config.yaml
n_layer: 8
d_expert: 128
d_shared_expert: 0
moe_layers: [2, 3, 4, 5, 6, 7]
routed_scale: 2.5
init_std_router: 0.00902
lr_router: 0.00228
norm: "rmsnorm"
norm_eps: 1e-05
optimizer: "muon_variant"
lr: 0.00616
batch_tokens: [65536, 131072, 262144]
seq_len: 768
dataset: "wikipedia_en"
Below are experts of layer 5 (counted from 0) of a mixture-of-experts language model. Rows are named router (the router's row for the expert), up (a neuron's input weights, with its number) and show model dimensions 120-159. Each number is 200 + 20 x the weight over its row's rms, rounded and kept within 0 to 999.
Before each expert's rows: a language model's description of what the expert responds to. This comes from a sample of Wikipedia text that the model never trained on.

# expert 14
Pieces with k or z inside words, like rank in ranking, likes, km, as well as pipe separators in numeric sports and statistics tables.
router,211,172,208,223,231,182,210,185,229,197,180,181,206,224,168,260,216,225,222,235,195,186,206,188,168,183,199,201,211,185,210,200,202,182,222,187,221,211,199,187
up0,190,177,190,208,213,184,230,194,225,182,241,160,176,219,197,194,187,209,186,245,196,196,179,214,200,200,173,222,190,186,221,205,227,205,186,180,181,245,224,222
up1,171,183,189,211,217,217,209,175,231,192,200,209,185,188,205,237,200,190,187,207,190,161,197,201,201,179,223,200,184,232,186,212,178,200,196,205,207,154,218,223
up2,209,177,181,198,227,179,215,216,196,192,183,204,202,218,217,225,202,204,210,169,204,206,247,236,179,193,214,197,169,172,226,195,189,251,196,207,181,221,198,201
up3,164,250,229,194,166,157,171,230,212,168,210,193,189,203,184,196,210,205,200,169,208,213,209,184,215,211,187,178,187,180,199,203,161,141,224,205,182,217,222,213
up4,192,206,207,196,207,203,197,221,199,179,179,223,198,199,204,193,179,199,205,197,235,214,201,183,208,203,174,151,211,222,211,184,197,200,202,169,212,194,254,242
up5,178,215,198,220,173,158,188,216,180,201,184,212,182,205,172,195,183,211,218,201,192,183,207,211,210,154,190,224,211,168,182,213,216,204,185,229,231,200,189,209
up6,192,188,175,217,223,207,176,185,221,260,196,205,197,203,211,195,195,185,166,209,198,229,207,183,206,258,181,204,208,213,215,170,213,193,211,230,211,202,241,237
up7,183,216,228,167,185,174,170,190,202,211,143,213,189,241,236,235,216,202,193,207,192,199,213,185,187,190,211,189,202,203,197,210,212,170,256,188,178,203,181,190
up8,195,222,182,198,245,219,205,216,199,229,168,212,203,211,196,180,209,232,224,202,223,172,185,196,191,208,179,207,217,205,216,243,163,214,201,203,217,179,169,190
up9,232,201,161,220,179,173,221,184,187,224,208,225,196,228,216,257,215,195,179,218,202,177,220,215,222,233,202,237,203,196,150,231,211,217,199,172,172,205,169,210
up10,202,214,176,173,219,190,189,179,192,209,192,197,192,176,225,241,226,177,236,184,211,238,222,233,196,213,194,187,218,211,199,227,156,185,231,181,141,234,191,210
up11,171,159,202,208,193,175,157,214,198,217,219,167,185,203,156,219,188,208,173,193,200,185,192,176,203,176,187,183,194,221,226,199,202,166,171,193,200,169,179,249
up12,205,174,218,250,200,170,186,221,209,225,172,180,192,198,198,235,200,199,224,218,178,188,231,188,168,210,207,195,219,203,227,204,224,185,154,214,200,186,210,206
up13,204,198,219,192,168,155,202,219,181,165,184,214,159,190,214,196,226,204,214,208,195,187,227,197,231,209,188,210,183,219,219,204,199,195,186,183,205,197,184,183
up14,178,239,213,202,194,202,162,192,198,208,227,179,188,205,208,213,182,197,184,199,195,227,191,193,197,197,207,218,219,219,241,177,225,191,208,220,192,166,197,189
up15,168,188,198,226,188,161,220,207,179,179,156,192,201,153,222,217,169,215,175,188,191,224,204,234,181,207,198,184,193,182,240,198,181,169,186,192,214,207,237,213
up16,158,174,157,207,212,178,210,209,171,160,211,202,188,158,202,172,154,213,182,181,206,186,218,192,186,226,216,206,209,191,233,222,200,188,182,201,204,195,218,190
up17,212,235,218,228,170,163,215,213,171,207,161,187,211,166,186,181,233,208,208,211,210,170,184,234,176,229,226,202,241,206,209,183,193,201,185,203,159,185,201,217
up18,195,205,216,191,224,210,207,196,240,213,194,214,212,235,231,188,221,178,189,236,200,235,171,202,174,198,195,193,224,215,176,204,206,202,219,182,184,205,204,220
up19,203,215,179,246,158,189,194,214,207,221,174,190,211,207,199,222,170,188,221,185,200,201,198,209,194,186,191,172,216,203,204,167,220,197,198,208,210,189,202,221
up20,182,203,216,196,188,186,188,195,200,191,211,171,186,213,169,159,166,199,191,206,202,189,193,205,188,216,193,200,179,192,214,194,168,178,180,218,204,238,238,203
up21,227,199,229,206,189,179,225,220,228,202,197,174,203,204,176,214,169,152,176,170,198,178,234,196,194,182,213,165,226,215,194,180,183,184,190,210,205,197,217,201
up22,193,208,199,221,171,216,203,217,215,196,198,215,225,208,217,180,209,203,190,217,199,159,256,221,217,184,190,195,186,194,204,179,199,211,211,166,191,189,239,174
up23,183,181,187,212,222,173,144,203,170,216,193,206,196,231,204,199,175,179,169,194,213,203,206,219,176,194,209,199,189,190,173,176,170,186,163,220,226,206,211,198
up24,236,227,183,185,215,193,206,184,256,201,218,205,218,209,181,194,213,214,178,219,196,205,173,188,199,193,193,216,207,200,188,197,164,194,231,208,190,183,228,202
up25,195,210,230,220,191,186,185,182,186,204,207,166,191,160,188,220,207,226,201,178,180,229,198,205,236,209,187,172,193,190,209,230,212,197,192,192,161,206,177,147
up26,195,185,171,213,159,223,158,200,195,174,199,199,179,175,183,189,195,186,182,185,207,212,240,206,208,222,167,235,200,200,178,196,238,194,205,191,206,185,199,196
up27,214,219,212,178,191,207,202,181,194,190,206,172,189,204,188,217,180,203,209,195,208,216,205,229,190,217,196,179,197,245,200,203,199,207,200,209,167,181,172,185
up28,204,184,238,204,174,189,211,159,220,186,194,203,178,217,170,211,224,202,203,224,222,171,219,202,233,202,209,222,199,159,224,201,193,230,221,215,212,211,187,219
up29,200,167,234,206,194,198,248,214,226,201,188,208,180,207,204,224,209,181,225,178,197,150,197,204,190,238,194,198,220,195,225,193,209,199,200,203,166,181,181,186
up30,206,160,206,217,203,203,195,225,163,195,182,217,192,170,205,212,193,207,208,191,179,197,211,181,209,178,193,171,198,194,228,202,189,186,212,246,203,184,187,200
up31,201,242,214,179,205,188,191,201,203,174,241,199,161,225,199,244,186,141,169,231,195,200,238,209,190,213,191,214,192,217,193,230,217,197,183,226,219,219,207,209
up32,224,181,180,193,161,208,199,218,212,203,178,196,200,204,195,221,189,217,214,206,174,182,233,229,211,220,218,196,197,183,177,200,202,201,188,232,223,220,242,222
up33,226,206,177,196,200,200,215,216,172,185,203,166,185,229,180,227,169,246,157,188,192,172,200,218,210,212,204,199,171,216,190,204,198,189,193,158,236,194,194,205
up34,197,196,223,186,170,143,204,201,220,202,209,186,216,222,209,189,200,189,209,189,204,215,175,179,186,163,209,207,204,216,145,247,196,157,196,177,183,193,182,194
up35,184,215,183,211,212,212,218,222,178,197,190,180,211,226,197,218,199,195,205,162,195,221,185,167,233,204,186,185,216,198,203,193,203,220,195,196,182,225,242,193
up36,219,183,204,252,198,205,204,187,218,220,192,201,188,198,182,190,198,197,192,239,202,198,205,202,210,171,198,166,203,234,260,195,188,218,217,233,215,140,191,206
up37,214,202,204,212,218,195,164,223,217,233,174,217,202,179,208,202,180,199,170,180,194,188,211,218,227,222,222,180,208,181,241,195,223,219,199,176,204,223,195,195
up38,212,184,219,194,219,193,185,182,200,196,192,174,197,205,215,230,175,219,190,155,202,197,175,167,190,207,223,181,175,201,197,230,198,207,182,180,178,227,185,216
up39,196,220,224,157,200,182,175,226,203,211,189,237,240,200,140,201,214,185,201,216,202,168,185,226,201,210,222,177,184,230,210,206,202,197,213,193,185,173,178,187

# expert 58
Last piece of a common word just before of, to or in, such as nex-t, differ-ent, accord-ing, and words like this, first.
router,196,189,227,234,228,193,191,207,205,170,150,196,151,187,220,178,198,222,182,185,165,180,206,202,198,233,224,195,214,234,203,209,176,223,211,202,198,157,199,248
up0,219,186,167,192,195,192,188,205,170,175,196,170,194,198,220,215,223,194,186,213,190,207,256,221,200,186,216,205,230,193,216,236,187,208,233,212,221,276,207,209
up1,175,208,171,213,156,179,226,187,218,196,177,193,189,193,211,170,182,224,170,196,209,196,218,157,201,216,180,194,226,210,163,228,169,194,226,184,175,218,176,229
up2,203,194,168,206,170,200,218,162,182,173,226,209,184,203,206,192,195,183,168,202,181,183,199,231,182,201,218,202,208,236,174,193,209,225,211,207,188,220,192,240
up3,186,220,216,208,196,215,218,209,188,204,226,167,196,164,216,177,186,202,192,182,197,259,173,203,219,202,211,188,161,214,208,194,159,191,180,170,231,224,224,228
up4,200,200,203,190,193,208,190,186,180,191,185,225,220,199,184,190,244,183,208,230,237,170,184,205,173,175,227,220,215,198,199,205,194,260,231,226,209,193,167,191
up5,215,191,177,209,229,208,193,236,221,186,208,201,228,210,193,166,182,221,208,179,211,174,230,185,216,200,216,197,185,234,199,216,192,205,178,180,206,205,184,201
up6,193,221,211,193,230,175,165,194,229,202,234,209,174,186,173,164,214,166,213,196,200,205,217,192,169,236,199,222,182,183,196,222,198,219,177,233,225,212,214,214
up7,228,221,199,181,200,204,166,193,196,212,213,184,221,193,215,203,242,189,185,228,224,176,187,177,225,178,203,213,210,212,183,209,201,211,169,177,224,190,163,149
up8,219,228,220,184,230,205,193,189,181,213,233,217,208,213,186,199,224,179,182,192,203,206,223,160,205,203,145,188,172,196,201,202,225,196,199,188,210,191,170,177
up9,191,187,201,190,234,186,182,179,184,221,227,229,195,183,209,233,217,183,207,213,209,200,187,197,185,212,221,224,188,209,245,194,192,226,204,205,229,217,205,190
up10,181,187,207,206,185,190,256,202,218,191,202,174,212,206,196,191,175,202,203,207,195,164,213,218,211,207,187,226,197,174,173,198,164,188,221,166,208,203,194,169
up11,208,181,166,182,180,205,203,194,224,211,184,190,225,205,212,221,214,200,211,178,204,188,220,184,210,232,232,260,207,199,217,184,201,227,222,216,181,145,199,190
up12,229,206,213,223,218,203,212,168,193,184,211,215,187,204,172,225,249,205,208,195,237,176,204,221,218,231,197,207,206,171,203,180,229,203,204,204,193,169,210,205
up13,202,221,224,183,202,183,175,183,193,200,250,245,198,195,204,202,188,191,221,190,217,212,203,193,199,187,214,198,205,206,218,226,166,189,189,201,178,163,176,147
up14,180,199,238,212,199,193,191,216,170,222,214,196,213,170,181,201,171,194,193,193,240,193,211,200,180,220,193,178,212,207,199,216,255,237,211,229,185,193,229,199
up15,202,208,160,177,192,161,196,208,179,200,192,200,171,181,141,186,165,235,208,174,148,167,209,170,218,225,197,223,199,180,193,214,208,180,211,204,183,225,249,175
up16,189,220,197,197,212,183,168,204,197,219,177,214,210,190,193,209,191,196,199,225,220,158,196,202,211,206,249,209,193,208,196,195,209,189,239,195,195,166,181,179
up17,222,194,220,201,211,178,190,169,186,227,199,223,208,193,177,194,201,191,210,205,206,223,186,191,203,254,204,214,189,190,199,196,191,227,216,236,217,201,151,168
up18,233,174,185,225,225,174,210,227,210,198,193,196,215,229,165,227,226,197,179,200,181,205,231,188,188,205,173,212,177,219,207,181,186,227,220,232,223,186,208,210
up19,187,215,173,201,191,196,211,158,197,209,203,200,233,206,196,208,191,225,218,209,211,197,183,176,219,176,193,203,179,221,202,204,190,217,205,177,205,208,215,219
up20,217,196,161,204,174,183,180,179,186,191,203,173,191,200,185,242,196,230,185,227,213,178,202,207,214,199,183,179,225,209,201,194,219,182,229,192,185,196,199,237
up21,178,226,167,220,175,194,194,203,177,194,212,193,205,235,214,202,211,176,183,228,162,204,212,208,182,211,189,179,177,190,242,228,180,194,173,179,189,179,183,233
up22,241,216,238,193,209,188,199,216,180,201,165,191,217,209,213,194,160,210,226,171,211,209,169,187,228,207,198,211,178,224,222,209,209,221,196,207,201,215,204,190
up23,190,177,233,175,196,219,202,179,203,203,197,206,209,216,219,169,220,202,204,193,190,187,246,195,217,199,181,206,195,219,216,224,205,218,206,219,193,202,190,192
up24,169,196,203,207,192,214,191,219,190,185,204,200,170,172,171,203,149,201,194,215,205,223,218,235,178,181,205,190,202,223,176,190,210,209,192,229,208,199,213,195
up25,248,199,212,221,201,190,175,159,214,188,208,185,168,207,193,191,198,194,200,221,202,203,216,195,178,177,237,174,174,194,178,232,195,199,249,236,182,223,201,188
up26,174,190,217,188,225,226,185,236,220,251,212,200,157,210,225,194,184,193,182,180,231,202,172,225,188,216,175,175,205,239,206,203,181,192,196,211,220,203,182,226
up27,201,187,176,182,190,190,187,178,198,201,180,190,181,156,191,154,188,215,212,194,176,201,225,173,211,186,183,177,185,190,177,195,184,201,227,181,158,205,193,199
up28,219,179,179,196,242,180,195,180,201,202,204,193,188,187,188,198,185,198,211,214,187,214,233,189,216,230,215,202,236,217,184,194,175,204,215,204,206,161,197,205
up29,177,181,175,205,202,215,172,201,204,198,223,217,191,164,203,189,221,182,217,197,230,154,156,224,184,200,177,209,207,218,178,206,220,214,205,183,223,237,197,164
up30,207,247,203,225,173,212,188,207,221,205,229,195,238,184,215,179,207,226,191,198,212,187,211,171,207,229,208,186,160,196,184,197,226,206,188,203,166,197,206,221
up31,168,195,208,230,205,217,205,188,241,233,195,229,214,190,189,187,205,199,196,207,211,197,209,241,187,189,209,190,194,189,221,175,206,190,204,230,206,211,199,195
up32,175,213,208,221,172,201,225,207,178,217,226,201,190,227,206,163,196,203,191,223,157,189,226,226,219,193,203,203,201,199,218,199,178,234,208,196,182,170,218,210
up33,198,187,215,214,183,207,182,200,196,215,181,179,208,206,201,212,239,180,183,232,230,213,188,186,199,220,212,238,186,183,207,205,226,189,191,233,186,190,195,194
up34,204,223,221,179,190,179,227,180,169,206,195,200,196,197,205,185,193,159,216,221,207,177,194,192,241,184,188,215,214,208,197,186,183,200,207,175,195,208,157,200
up35,202,165,195,217,167,173,199,210,199,179,226,204,218,187,205,198,216,220,209,205,225,193,239,175,200,181,186,186,207,205,261,205,198,226,233,203,194,209,172,217
up36,202,218,197,219,239,166,186,163,203,202,216,219,205,194,193,223,205,178,197,178,165,191,229,212,182,225,215,213,224,217,208,197,208,182,213,214,233,175,224,202
up37,221,185,197,206,198,217,226,222,205,197,197,187,185,186,199,206,183,192,169,208,198,196,185,202,192,209,218,163,201,194,188,173,184,231,186,216,202,188,172,205
up38,228,196,217,197,203,169,169,250,178,214,178,216,167,157,182,193,153,210,206,218,207,217,193,200,229,200,198,212,188,170,221,206,218,204,185,199,197,200,232,189
up39,181,214,186,177,211,180,202,218,184,203,198,205,179,201,194,205,216,195,156,207,210,234,212,194,189,194,192,181,152,187,178,185,165,228,223,209,236,201,214,211

# expert 5
Capitalized first tokens of table header cells and list labels in sports and election tables, plus sentence-initial The/the, such as Pld, Goals, Apps.
router,189,192,189,202,215,218,212,188,205,214,212,213,229,180,200,192,187,212,207,161,215,203,201,189,184,187,245,249,211,224,220,192,198,199,227,184,219,205,203,223
up0,214,212,192,197,175,212,179,185,207,208,190,206,160,204,165,208,200,187,181,154,168,207,169,223,213,180,186,197,196,190,209,185,189,212,191,198,209,225,214,210
up1,189,206,195,225,218,180,204,163,172,170,198,187,175,246,192,199,195,210,209,186,179,195,216,187,194,224,183,257,214,207,168,190,210,240,176,197,205,213,205,214
up2,226,219,220,191,221,197,190,242,234,221,175,205,214,184,195,195,202,208,217,170,191,174,214,191,192,240,201,182,242,201,219,171,197,203,194,175,170,186,201,164
up3,159,198,204,200,213,183,197,172,213,199,215,171,206,185,215,212,206,201,210,213,185,201,193,219,217,166,209,193,183,185,172,173,216,205,173,189,153,225,230,224
up4,195,224,186,214,164,175,177,219,192,191,237,215,208,211,183,173,233,205,197,179,184,137,210,207,229,181,183,169,193,184,178,222,220,186,199,183,204,177,205,212
up5,225,217,204,170,215,213,194,204,227,194,174,209,206,161,211,200,162,213,202,167,210,193,230,195,173,180,192,213,202,211,192,222,222,178,194,192,204,180,202,192
up6,195,247,172,173,196,213,224,210,190,176,193,199,162,200,176,242,184,215,182,219,234,185,233,172,200,186,216,214,227,246,201,176,213,222,211,232,195,222,185,181
up7,190,224,201,181,227,202,207,232,207,216,207,204,196,248,200,211,237,183,149,178,219,197,183,199,206,221,205,180,237,195,214,220,209,179,198,199,205,220,219,200
up8,214,212,182,225,164,189,225,215,207,202,247,174,193,206,221,217,181,231,199,191,222,236,208,199,178,248,223,225,189,214,220,228,182,206,205,171,210,138,215,179
up9,197,182,198,186,198,195,179,178,198,197,205,207,198,211,153,178,201,235,186,194,197,177,227,228,189,205,222,206,249,193,200,185,184,212,215,172,182,208,256,217
up10,221,222,133,223,192,219,225,183,201,207,189,176,202,200,193,193,209,181,196,174,190,180,211,218,193,197,211,209,213,229,218,163,207,265,198,224,207,198,192,190
up11,200,234,216,205,238,204,192,208,167,218,214,224,199,212,243,222,190,195,189,191,216,190,187,168,213,181,149,159,183,184,221,198,210,186,190,228,175,188,198,227
up12,180,219,187,186,165,170,236,209,187,186,193,206,199,212,226,220,211,189,197,166,185,171,201,192,226,208,193,245,205,219,218,187,191,211,218,192,218,174,182,228
up13,196,197,202,210,197,157,156,197,164,181,191,193,195,207,205,214,215,214,193,192,224,204,187,220,182,206,210,228,211,207,208,223,268,195,223,181,204,186,221,224
up14,204,206,216,213,191,202,197,213,182,217,194,210,207,203,197,216,181,203,210,201,210,221,228,203,218,200,178,190,205,183,223,205,193,193,215,145,177,207,183,191
up15,209,223,217,184,219,172,210,212,161,203,197,184,198,192,184,217,182,201,198,194,210,217,143,204,187,221,203,208,215,234,216,200,220,203,164,227,229,216,235,198
up16,196,171,177,217,213,183,187,221,237,182,183,178,211,178,207,188,209,197,200,218,214,216,222,219,228,235,186,198,197,189,207,226,168,226,200,182,221,155,229,208
up17,198,193,195,222,193,177,220,238,226,207,206,189,189,213,225,189,229,202,144,230,199,182,202,202,209,218,168,171,194,211,223,211,225,238,199,191,191,212,208,175
up18,204,202,197,197,175,217,201,201,245,202,224,188,197,221,209,197,183,191,169,192,176,190,187,207,210,226,192,200,178,215,214,238,216,184,195,149,185,204,252,203
up19,200,186,189,196,215,188,227,153,204,184,206,192,183,178,191,160,197,198,226,205,196,202,234,189,197,206,216,208,215,202,236,186,206,193,178,206,175,161,195,210
up20,245,209,177,213,198,185,165,198,197,212,202,216,194,232,239,182,197,195,205,193,181,219,198,180,220,214,212,178,232,241,229,175,196,184,192,230,201,192,189,174
up21,196,200,188,196,164,195,229,205,185,218,191,189,238,212,201,202,176,168,220,200,178,229,226,203,206,189,203,171,186,193,180,204,176,212,187,200,199,164,190,209
up22,197,224,232,216,196,201,174,208,208,192,168,192,184,202,201,198,216,207,221,213,233,175,201,185,211,191,238,227,213,201,219,175,215,212,222,168,184,174,251,179
up23,184,200,202,193,201,205,182,199,185,190,193,206,196,170,167,203,192,184,199,211,213,216,198,192,213,223,198,200,200,202,217,185,197,204,210,199,200,178,200,212
up24,206,199,207,211,166,215,234,179,200,202,182,190,190,181,190,202,202,234,150,237,199,197,197,203,169,209,249,200,213,227,203,185,213,188,212,210,211,170,253,202
up25,217,217,204,188,196,167,216,200,184,212,180,210,206,207,217,217,200,197,187,202,172,212,211,218,206,212,196,235,222,209,183,193,198,215,186,178,167,236,231,185
up26,182,200,217,165,211,244,192,209,175,215,203,168,237,223,197,176,194,182,225,180,213,166,248,176,169,209,185,203,224,225,186,225,186,209,207,201,189,190,176,209
up27,200,163,203,204,243,188,176,196,200,200,146,194,182,229,208,204,229,181,191,197,196,208,224,168,209,195,192,181,208,204,203,172,204,230,207,224,210,205,168,217
up28,225,206,169,180,219,213,195,195,137,170,222,216,211,178,210,160,163,257,179,135,205,179,228,204,197,218,206,188,178,172,181,193,208,206,226,138,186,209,172,206
up29,202,188,219,191,183,213,225,211,219,224,180,181,170,208,177,198,213,189,169,176,229,220,192,171,186,202,204,202,224,217,222,191,224,234,204,185,173,190,209,209
up30,174,173,189,205,212,208,220,206,219,216,171,204,218,230,175,193,183,225,186,239,239,162,180,222,225,221,163,187,186,205,172,192,173,208,243,209,210,229,205,213
up31,217,204,170,195,208,202,196,179,210,212,239,200,200,223,167,217,143,205,203,187,177,175,218,190,197,219,221,170,195,204,177,206,200,177,193,163,203,240,189,191
up32,158,216,220,169,165,193,214,208,199,203,222,210,219,208,177,204,248,208,214,218,169,197,174,194,202,239,185,224,182,198,205,171,162,210,194,198,199,229,222,193
up33,189,222,155,198,224,184,225,227,196,198,221,177,192,214,164,206,169,171,205,190,232,189,196,178,177,210,195,210,226,186,210,201,203,191,253,202,201,234,205,198
up34,207,184,225,204,214,196,155,232,218,177,173,165,152,235,201,223,169,177,190,190,181,180,190,184,189,201,239,221,203,186,192,217,212,246,176,209,220,191,192,183
up35,242,210,165,174,181,209,223,214,229,183,201,192,190,199,189,180,195,208,199,254,237,174,200,205,218,226,146,206,204,195,228,214,174,201,207,187,208,211,196,227
up36,206,216,164,187,204,185,203,179,202,201,195,175,216,237,160,200,199,200,216,193,207,198,208,201,166,198,195,190,167,246,218,201,204,180,226,211,198,174,208,231
up37,216,183,177,192,178,171,183,237,161,192,182,197,201,195,206,203,178,206,214,195,193,186,162,209,203,175,206,224,191,221,180,240,216,203,213,208,185,209,201,163
up38,171,206,201,194,208,170,209,210,186,226,217,188,186,186,195,204,187,201,204,135,172,227,160,230,215,196,214,212,209,228,197,197,202,200,215,182,172,211,201,202
up39,218,208,203,220,197,192,226,186,178,217,182,173,182,193,224,188,198,200,186,217,189,172,209,194,209,234,210,199,201,217,232,230,179,231,203,199,198,205,191,186

# expert 35
Single "o" inside words, as in afternoons, Door, notice, two, plus sentence-ending periods before line breaks, and Japanese byte pieces.
router,242,172,186,205,218,207,193,248,204,227,202,207,175,174,209,227,211,179,201,197,195,208,192,195,203,200,166,175,199,200,181,174,215,166,195,159,184,182,197,180
up0,185,196,200,192,207,158,237,188,185,211,189,179,204,227,176,210,197,189,217,216,214,192,233,183,195,196,188,214,169,196,190,198,173,183,200,228,175,211,207,185
up1,188,176,187,144,211,198,201,201,191,174,196,224,168,137,211,187,214,171,185,198,191,174,221,185,231,194,206,236,204,170,212,163,203,159,197,215,201,185,213,192
up2,192,207,206,195,187,193,185,218,153,270,171,158,195,194,194,218,198,226,194,219,174,180,222,164,212,199,179,190,199,196,223,198,229,232,193,169,200,215,211,188
up3,201,220,193,192,183,199,179,180,231,212,230,167,202,191,205,166,220,195,223,203,198,186,207,218,203,207,206,197,211,221,207,205,194,192,237,204,192,157,211,197
up4,227,183,237,220,187,213,212,211,165,197,183,182,210,167,233,235,219,162,206,204,196,180,220,250,190,217,200,208,204,225,231,161,200,192,185,204,196,188,177,207
up5,195,235,216,162,197,193,193,229,206,215,194,208,200,161,204,182,191,218,188,176,193,190,176,208,174,220,219,205,182,200,184,207,186,207,181,195,200,186,215,255
up6,226,236,200,207,201,209,206,207,208,166,217,205,213,181,163,196,203,175,169,195,179,176,214,213,189,226,166,197,196,195,176,172,209,188,174,210,179,212,135,197
up7,233,231,200,210,186,196,171,182,214,194,209,196,204,208,173,196,226,223,192,230,162,204,226,214,189,201,231,200,230,185,223,164,181,182,214,184,202,170,199,206
up8,206,190,218,166,253,181,166,190,222,179,190,207,221,200,175,211,185,195,211,185,209,201,194,227,228,170,190,202,214,202,250,249,212,170,203,161,200,177,163,187
up9,206,215,183,204,244,193,202,186,180,207,206,165,195,194,186,184,174,191,210,187,178,214,209,221,246,206,224,216,217,207,186,195,188,182,184,201,195,183,194,224
up10,200,167,225,212,173,185,194,223,239,204,202,198,169,199,204,219,172,186,195,198,179,167,185,228,197,223,205,193,208,238,214,193,232,184,202,174,181,238,191,191
up11,195,211,208,195,160,187,184,195,186,175,217,170,184,193,207,212,192,241,174,139,221,213,197,215,192,191,223,209,175,207,210,179,171,188,191,198,172,202,218,177
up12,195,248,212,207,167,182,188,198,199,230,162,201,190,150,216,197,207,212,218,207,191,187,180,197,167,191,213,211,223,209,191,220,198,192,220,207,208,186,212,218
up13,201,233,178,211,208,179,208,224,169,208,202,184,216,160,193,181,194,222,183,176,209,221,208,197,216,228,180,181,222,156,179,209,210,188,216,189,209,178,219,195
up14,200,217,211,210,208,183,203,200,201,179,184,210,207,196,216,185,198,240,227,176,202,216,193,199,198,185,220,158,230,201,192,212,194,184,198,179,211,196,198,192
up15,187,200,248,197,190,186,184,206,192,186,184,223,184,181,202,192,203,214,207,187,211,238,239,215,227,168,214,186,220,166,200,220,230,187,227,205,181,195,219,210
up16,213,200,200,211,202,174,196,189,214,211,234,218,211,177,191,180,182,194,171,174,180,199,166,198,229,200,157,210,196,236,173,230,183,185,194,207,174,167,202,206
up17,207,186,195,218,212,222,155,184,216,210,207,204,208,191,230,190,215,186,177,225,212,188,186,202,206,186,210,205,202,185,184,215,221,190,218,228,166,223,162,208
up18,202,204,219,192,167,190,204,185,207,210,193,163,178,163,208,220,212,200,206,204,190,170,174,165,229,189,236,185,192,200,249,223,181,222,208,178,203,192,177,192
up19,212,206,207,186,185,219,256,201,195,199,205,165,204,162,199,230,181,227,181,215,192,183,199,202,197,218,191,214,208,207,188,181,184,201,206,159,172,223,185,179
up20,217,211,187,203,185,201,198,169,225,228,161,211,186,205,158,225,194,175,179,215,177,180,242,207,199,183,188,205,240,211,189,202,215,181,194,227,234,210,191,188
up21,197,219,217,209,190,196,219,226,196,169,166,214,198,214,210,191,222,200,188,185,209,163,220,217,211,213,201,145,205,177,199,164,141,209,189,157,174,227,210,198
up22,159,186,198,214,224,179,179,200,192,203,203,208,175,182,220,186,205,225,193,237,188,224,207,208,230,199,204,212,200,172,199,261,166,183,190,192,207,214,178,182
up23,164,197,235,236,218,167,184,213,183,197,153,190,175,218,170,243,178,192,200,182,187,197,202,210,204,208,195,202,206,208,220,213,214,176,228,214,189,171,218,203
up24,185,206,221,179,228,207,194,200,200,202,220,246,203,209,200,173,204,206,232,190,180,202,209,195,213,213,217,206,184,186,244,174,240,204,189,202,191,167,188,234
up25,219,229,188,222,174,188,215,215,200,183,198,191,190,193,203,208,195,231,200,208,218,229,196,211,201,222,222,207,136,214,204,204,185,228,219,178,171,175,205,195
up26,196,200,217,198,203,171,241,185,205,182,220,193,222,190,245,204,175,199,185,189,167,161,191,186,175,227,184,165,179,182,181,208,200,225,206,197,176,176,171,209
up27,213,189,192,219,201,193,201,207,194,231,205,181,227,224,230,208,185,161,244,192,195,210,256,206,221,200,184,195,201,161,199,174,183,190,214,209,208,167,161,195
up28,217,184,186,194,219,147,174,181,175,195,224,190,207,206,212,205,207,231,212,193,169,169,213,199,210,199,215,181,194,167,207,192,176,220,222,202,200,196,200,199
up29,206,201,207,257,211,197,185,216,163,194,225,223,146,188,221,200,207,202,176,204,181,216,221,207,205,220,186,240,244,209,165,198,171,221,238,195,199,181,224,177
up30,200,208,211,168,181,178,197,215,157,211,199,164,190,204,217,194,228,228,209,188,238,177,197,187,196,220,193,208,261,201,219,228,194,175,187,186,162,212,180,178
up31,219,201,206,208,199,161,238,226,210,219,222,238,194,187,209,202,196,216,216,208,214,206,230,207,214,209,241,209,217,189,218,204,176,204,209,210,202,204,215,189
up32,237,217,169,172,259,194,203,158,184,180,190,215,173,196,195,181,180,185,200,195,217,165,199,190,182,208,223,179,226,180,185,205,204,206,191,209,227,160,189,232
up33,244,188,195,177,190,182,172,200,200,223,205,201,196,191,176,228,160,208,248,196,182,179,194,226,166,182,185,186,229,205,198,165,219,184,183,196,203,217,195,239
up34,219,210,227,191,181,182,176,198,194,168,226,180,157,182,195,154,184,207,189,197,224,219,220,192,209,251,207,186,224,174,178,199,244,184,217,192,192,189,221,191
up35,217,243,204,242,202,198,210,227,191,173,187,204,206,165,194,188,145,203,225,153,220,179,175,201,227,195,211,247,232,223,200,179,197,222,209,208,213,193,188,208
up36,190,189,205,195,211,182,206,253,193,186,214,188,199,166,157,196,195,192,169,167,199,202,197,216,206,210,202,179,202,188,187,198,182,181,210,199,207,219,195,214
up37,227,183,213,192,199,209,229,199,198,215,191,183,207,186,204,208,192,200,233,209,180,196,173,188,214,179,197,197,245,236,202,167,221,209,196,184,191,153,234,207
up38,177,223,238,205,193,182,193,222,172,199,203,195,174,210,217,183,209,201,209,213,189,195,230,231,215,171,172,194,192,209,199,234,190,210,205,183,183,202,204,203
up39,174,184,169,196,200,195,199,221,193,170,174,169,181,203,212,180,199,204,220,198,184,178,222,199,213,210,186,184,227,201,184,203,191,191,215,192,182,184,192,182